From a checkpoint of a small mixture-of-experts model trained on Wikipedia.
Size: 14 layers, width 384, vocabulary 15891, 60.6M parameters.
Experts: 80 experts in each of 13 layers, 32 SwiGLU neurons an expert, 8 picks a token.
Below are experts of layer 9 (counted from 0) of a mixture-of-experts language model. Rows are named router (the router's row for the expert) and show model dimensions 192-383. Each number is 128 + 32 x the weight over its row's rms, rounded and kept within 0 to 255.
After each expert's rows: a language model's description of what the expert responds to; "comes before" lists some tokens at least twice as common just after its tokens as in all text. This comes from a sample of Wikipedia text that the model never trained on. Tokens count by the router's weight.

# expert 17
router [114 167 157 162 183 175 172 132  86 158 146 239  58 169  96  97 129 118  95 148  96 124 152 134 149 113 163 109 127 117 153 133 125 168 132 127 179 140 164 158 163 217 114 119 103 155 170 157 112 161 108 110 158 106 170 114 175 161 142 127 172 134  70 111 134 171 169 145 122 104 178 113 151 169 162 144 128 124 129 112 111 111  75 173 157  66 106 117 143 134 148  78 144 111 135 205 147 164 100 104 108 115 150 115  62 114 130 121 120 102 120 145 166 113 119 134 113 177  97  91 137 115 111 154 148 101 118 154 100 105 150 139 105 166 149  99 113  90 157 160 154  73 135 134  75 142 145 107  99 142  93 137 127 125 103 172 101 148 108 139 112 105 131 134 107 136  78 132 144 132 120 142 132  83 165  73 136 139  37 152 129  16 137  91 150 130 124  69 162  90 109  76]
What it handles: Numbers in sports standings tables and country or position codes in squad lists, such as 14, NED, MF, FW, CZE.
comes before: " |", ";", ")", " |\n", " -", "ZE"

# expert 37
router [119 135 115 150 145 150 167 155  97 133 176 112  84 164  95  63 123  86 147 124  90 112 159 139 141  67 121 127 129  93  43 149  88 139 130 107  97 143 171  75 108 114 151 117 122 180 173 171 151 126 139 140 159 139 164 133 113  79 121 131 184 100 128  47 199 138 164 160 124  92  72 150 172 126 161 130 160 142 112 101 141 158 136 126 108 109 126 117 183 161 150 148 143 128 116 102 143 124 129 114  94  64 142 146 130 103 107 100 138 121 189 147 157  99 136  89 171 177 129 142 131 115 105 140  42 134 124 140  95  92 107 128  69 148 160  93  91 112 174 121 152  95 180 106 108 111 177  96  42 125 127 168 125  47 127 147 207 124 125 118 123  86 127 116  76 123  80  75 143 160 151  49 133 100 174  94 142 153 124 157 101  82 142  99 159 160 101  96 131 133 115 111]
What it handles: Final pieces of personal names and surnames in lists and results tables, such as -ović, -ić, -berg, -mann, -ian, -on.
comes before: ",", " |", " (", "\n", " –", ";"

# expert 54
router [125 173 159 157  80 150 174  91  77 163 149 148  74 159  62 111 165 120 123 132  94 122 119  98  97 114 160  72  97  96 222 161 112 119  98 106 112 157 130 141 123 156 106  84 125 176 131 164 114 142 128 117 118 115 150 186 206 107  81 127  79 115 108 124 155 114 135 148 159 111 121 130 175 135 152 148 121 139 122 103 126  95  49 123 158 110 142 143 137  41 113 163 110 102 112 129 140 124  66 108 161  74 120 103  92 127 198 161  93 114 145 135 114 110 166 136 143 168 149 148 115 149 110 140 105 115  45  70 109 110 156 161  94 151  81 101  91  83 148 158 157 128 158 177 112 122 104 130 110 112  71 134  79 106 153 102  76  75  85  75  50 143 131 133 129 120 121 147 174 156 164  92 132 151 157  92 172 176 164 155 139 143 132  44 163  84  98 115  98  89 168 162]
What it handles: Sports competition words and season numbers, such as League, Division, NFL, First Round, and dashes in 2002–03 tables.
comes before: " ", "|", "1", " League", "2", "–"

# expert 30
router [ 84 124 132 159 136 157  98 160  96 179 149 119  82 133  81 116 148 119 160 148 114 113 144  79 130 115 152  91 104 121  73 148 117 193 148 202 163 134 151 119  96 101 129 108  52  97 145 169 114 115  57  75  86 129 132 123 116 121  98 116 154 126 107 143 121 141 168 128 128 104 101 116 166 128 165 155 163 124 124  98 139 184 203 123  50 100 115  94 142 107 158 174 142 109 156 191 159  87 117  94  65  46 139 105 115 115 156 104 120 151 140 152 165 113 169 141 163 120 151  83 141 107 114 121  83 124 132  77 121 101 147 139  93 144 137  92  96 118 145 160 133 120 168 128 102 129 162  39  99  99 105 189 142 109 115 130 207 110  70 100 172  99 114 151  76  84 123 135 148 143 162  82 172 167 195  80 179 133  82 152 180 104 175 121 153 141 142 159 180 123 100 132]
What it handles: Verbs and prepositions linking reports or quotes, such as describing, responded with, said of the filming:, plus sentence starters like However, While.
comes before: " the", " that", " The", " \"", " a", " his"

# expert 19
router [111 112 128 164 133 153 152 192  70 154 177 121 142 146  83  95 107 117 127 105  81  80 143  94  74  90 141  85 165  77 197 175 131 143 133 114 103 109 165 149 121 165 106  97 171 120 150 138 102 117 123 158 171  91 156 110 195  99  99 137 118 121 133 124 163 139 138 128 156 100 202 145 145 186 148 159 134  92 125  97 118  95 125  77 181  88 128 122 165 122 144 146 135 125  60 152 151  90 113 103 132  87 153  88 167  98 151 112 102  98 135 140 177 132 167 151 118 124 197 101 193 155 109 139  93 139 133 104 116 115 149 105  95 143  90 133 108  95 149 226 149 130 157 135 112  98 144 104 132  71 107  52 153 110  63 121 110 146 133  64 188  96 134 115 160 115 124  82 157 169 120  99 147 137 149  87 149 186 112 171 146 141  63 124 138 141 103 136 141 109 160  47]
What it handles: The space or century piece before a year in dates ("November 11, 1926", 201, 199) and verbs like founded, established, named, created.
comes before: "201", "202", "200", "4", "5", "8"

# expert 60
router [109 165 101 142 155 145 138 143  75 161 121 135 141 131  86 116 139 101 118 111  92  84 128  92 145 112 122  73 151 110 122 134 107 151 125 154 142 108 166 103 144  62 115 112 198 173 111 166 137 105 104  72 213 120 142 231  70 158 138 142  71 146 171 143 135 148 128 141 115 129 195 177 164 120 151 136 134 112 138  86 111 127 181  99  67  57 112 117 145 115 121 142 158 116 142 125 107 209 186 100 120 129 155  90 199  93 118  92 103 164 137 132 156  87 116 137 159 183 149 106 137 123  99 158 136 154 137 109 129 113 146 137 102 142 102 122 101 118 130 110 153 150 181 114 102 150 129 147  81 160  87 239  86  84  99 164 228 139  65  93 103 109 105 129 235 125 134 127 137 159 128  75 127 148 176  96 127 151 185 146  79  19 146 112 148 149 147 112 166 119 143 108]
What it handles: Abstract nouns after the or a, such as way, same, role, addition, often in phrases like a way of, that same year.
comes before: " of", ",", " to", " year", ".\n\n", " for"

# expert 58
router [106 105 197 149 127 169  71  94 111 154 101 132  59 137 109  93 163 105 112  74  93 112 121 132 118 120 127  99 133 101 124 152 126 164 108 132 131 188 140 136 108  69  83 124  91 146  69 155 176 135 117  83 127 150 157 164  85 116  92 138 168 137 104  90 153 143  84 113 145 124 174 163 143 205 157 133 167 119 132  80 122 212  99 130 138  98 142 111 161  44 159 142 148  99 123 145  98 126 121  99 116  90 157 114 134 181  82 105 147 117 160 150 102 129 186 113 128 146 134 110 108 124 126 159 112  57  92 105  74 110 153 159  98 151 147 113 100 111 133 133 165 152 136  87  90 102 143 142  88 147 109  76 153  80 122 143 155  99 155  88  87 122 125  86 109 145 112 155 159 148 109  36 162  83 153  11 168 131 103 165 150 192 112 151 146 137 167 125  99 127 134 200]
What it handles: Pipe separators in sports and results tables, month names like March, and word fragments like counter-ins-urg-ency, prom-ises.
comes before: " ", "|", "ing", "′", "ed", "="

# expert 49
router [ 71 159  91 143 128 159 182  74 111 149 152 141 141 162 114  98 185  92 102 134 103 111 131 112 124  77 150 101 101 103 132 142 118 126 122 124 145 100 157 173 124 191 117 131 151 128 193 198 143 132  95 124 164 102 165 139 168 130 134 125  83 145 145  98 139 156 111 159 156 130 142 114 138 156 143 157 121 105 127  81 123 108 107  88 189  89 139 101 139  61 116 173 142  86 102 158 164 104  81  94 184  60 145 127 111 108 117 101 158 147 115 144 186 130  92  70 157 176 138 125 139 130 105 120 111  94 111  97 106 121 141 123 104 190 142 112 129 126 111 134 138 127 172 117 100  97 190 126  84  67 114 210  96 124  58 142 151  89 178  75 136 123 122 144 153  70  91 185 137 159 103 148 178 111 155 134 152 160 178 130  98 150  98  92 137 154 155 117  98 118 167 171]
What it handles: Digits, pipes, dashes and field words in sports statistics and result tables, such as place, scored, debut, win, 2008–09.
comes before: " |", ".", "|", "2", "1", "0"

# expert 59
router [133 159 144 164 104 136 122 110  79 142 160  95  65 164  76 114 171 115 147  79  91  87 129  90 128 123 128 128 100 104 120 162 123 130 119 117 168 128 137 137 157 100 117  83  87 156 124 155 144 134 112 125 157 198 161 159 141 117 130 156 141 129 146  55 133 122 122 127 146 133 166 121 153 136 143 146 163 100 137 103 127 180  30 151 102  86 126 136 182  56 146 103 165 103 149 108  75 122 116  79  75 103 153 115  69 184 103 123 124 105  67 139 149 100 148  72  94 148 180  80 153 140 109 152  37  83 101 100 123  90 159 108 118 162 110 129 104 121 145 175 159 121 156  89 110 162 135 121 108  91 105 162 163  76 116 162 150 168 132 153 115 121 137 160 143 102 126 161 158 150 145 133 139 126 154 135 147 159 127 163 134 128 184 128 155 180 134 131 197 111 153 142]
What it handles: Pipes, colons, spaces and verbs in sports results and tables, such as faced, against, won, Australian Open:, Italy | 1.
comes before: " ", "|", "1", " be", " USA", " not"

# expert 47
router [105 113  92 155 126 178 138  93 112 138 106 142  82 113  95  95 190 126 114  83  98 128 145 124 159 108 148 101 102 111  90 167 109 158 128  71  45 179 151 108 100  71  91 100 113  87  82 127 154 129 119  92  90 104 156 152 129 108 158 150 110 117 119  67 123 143 127 145 129 126 128 114 168 195 144 161 146 125 129  96 116  64 120 124 190 106 146 118 143  82 152 120 157 119 127 177 105  83  84 102  61 107 169 105  83 138 100 113 208 141 146 153 106 104 129 140 144 150 132 174  58 118  79 135 107  45  99 106 114  98 173 110 112 134 183 140 111 114 133 121 130 119 153 108 109  78  93 148  81  70 108  96 171 100 111 177 122  80 119  79 100 121 117 151 155  77 144  68 157 164 164 124 165 133 169 103 158 166 140 170 182 185 126  68 144  92  96 141 138  89 100 225]
What it handles: Country and place names in footballer career and international-cap listings and stats tables, such as England, Sweden, Italy, Montenegrin.
comes before: " ", "0", "\n", "ian", "–", "1"

# expert 8
router [ 83 141  92 163  81 155  96 104  93 122 122 134  43 153  72 108 113 110 156  88 103  76 158  97 141 104 156  87 144 113  83 135 113 141 155 118  80 193 161  96  77 208 107  97  81 184  70 160 123 125  98  49 148 120 152 117 199 117  90 127 124 135  86 100 131 147 134 124 119  62 255 144 155 138 152 133 142 106 125 110 137  43 123 107 121 125  89 112 160  99 127  45 152  99 136 104 114  95 107 111  52  96 169  87 107 129 104 102 136 131 121 165 139  87 127 122 116 161 142 127  74 113 134 170 114 146 129 126 118  95 144 147  95 144 158 102 113 117 139 135 171 147 178 116  88 141 130 130  48  82  74 117  68  86 104 150 149 154 163 101 105  90 122 169 141 121 120  93 141 182 123 176 133  96 206 103 160 148 104 168 150 105 105  78 156 117 127 120  76 145 149 152]
What it handles: Plural nouns and plural suffixes for people or groups, often after numbers or other, such as members, countries, civilians, -ies.
comes before: ",", " and", " of", ".", " in", ".\n\n"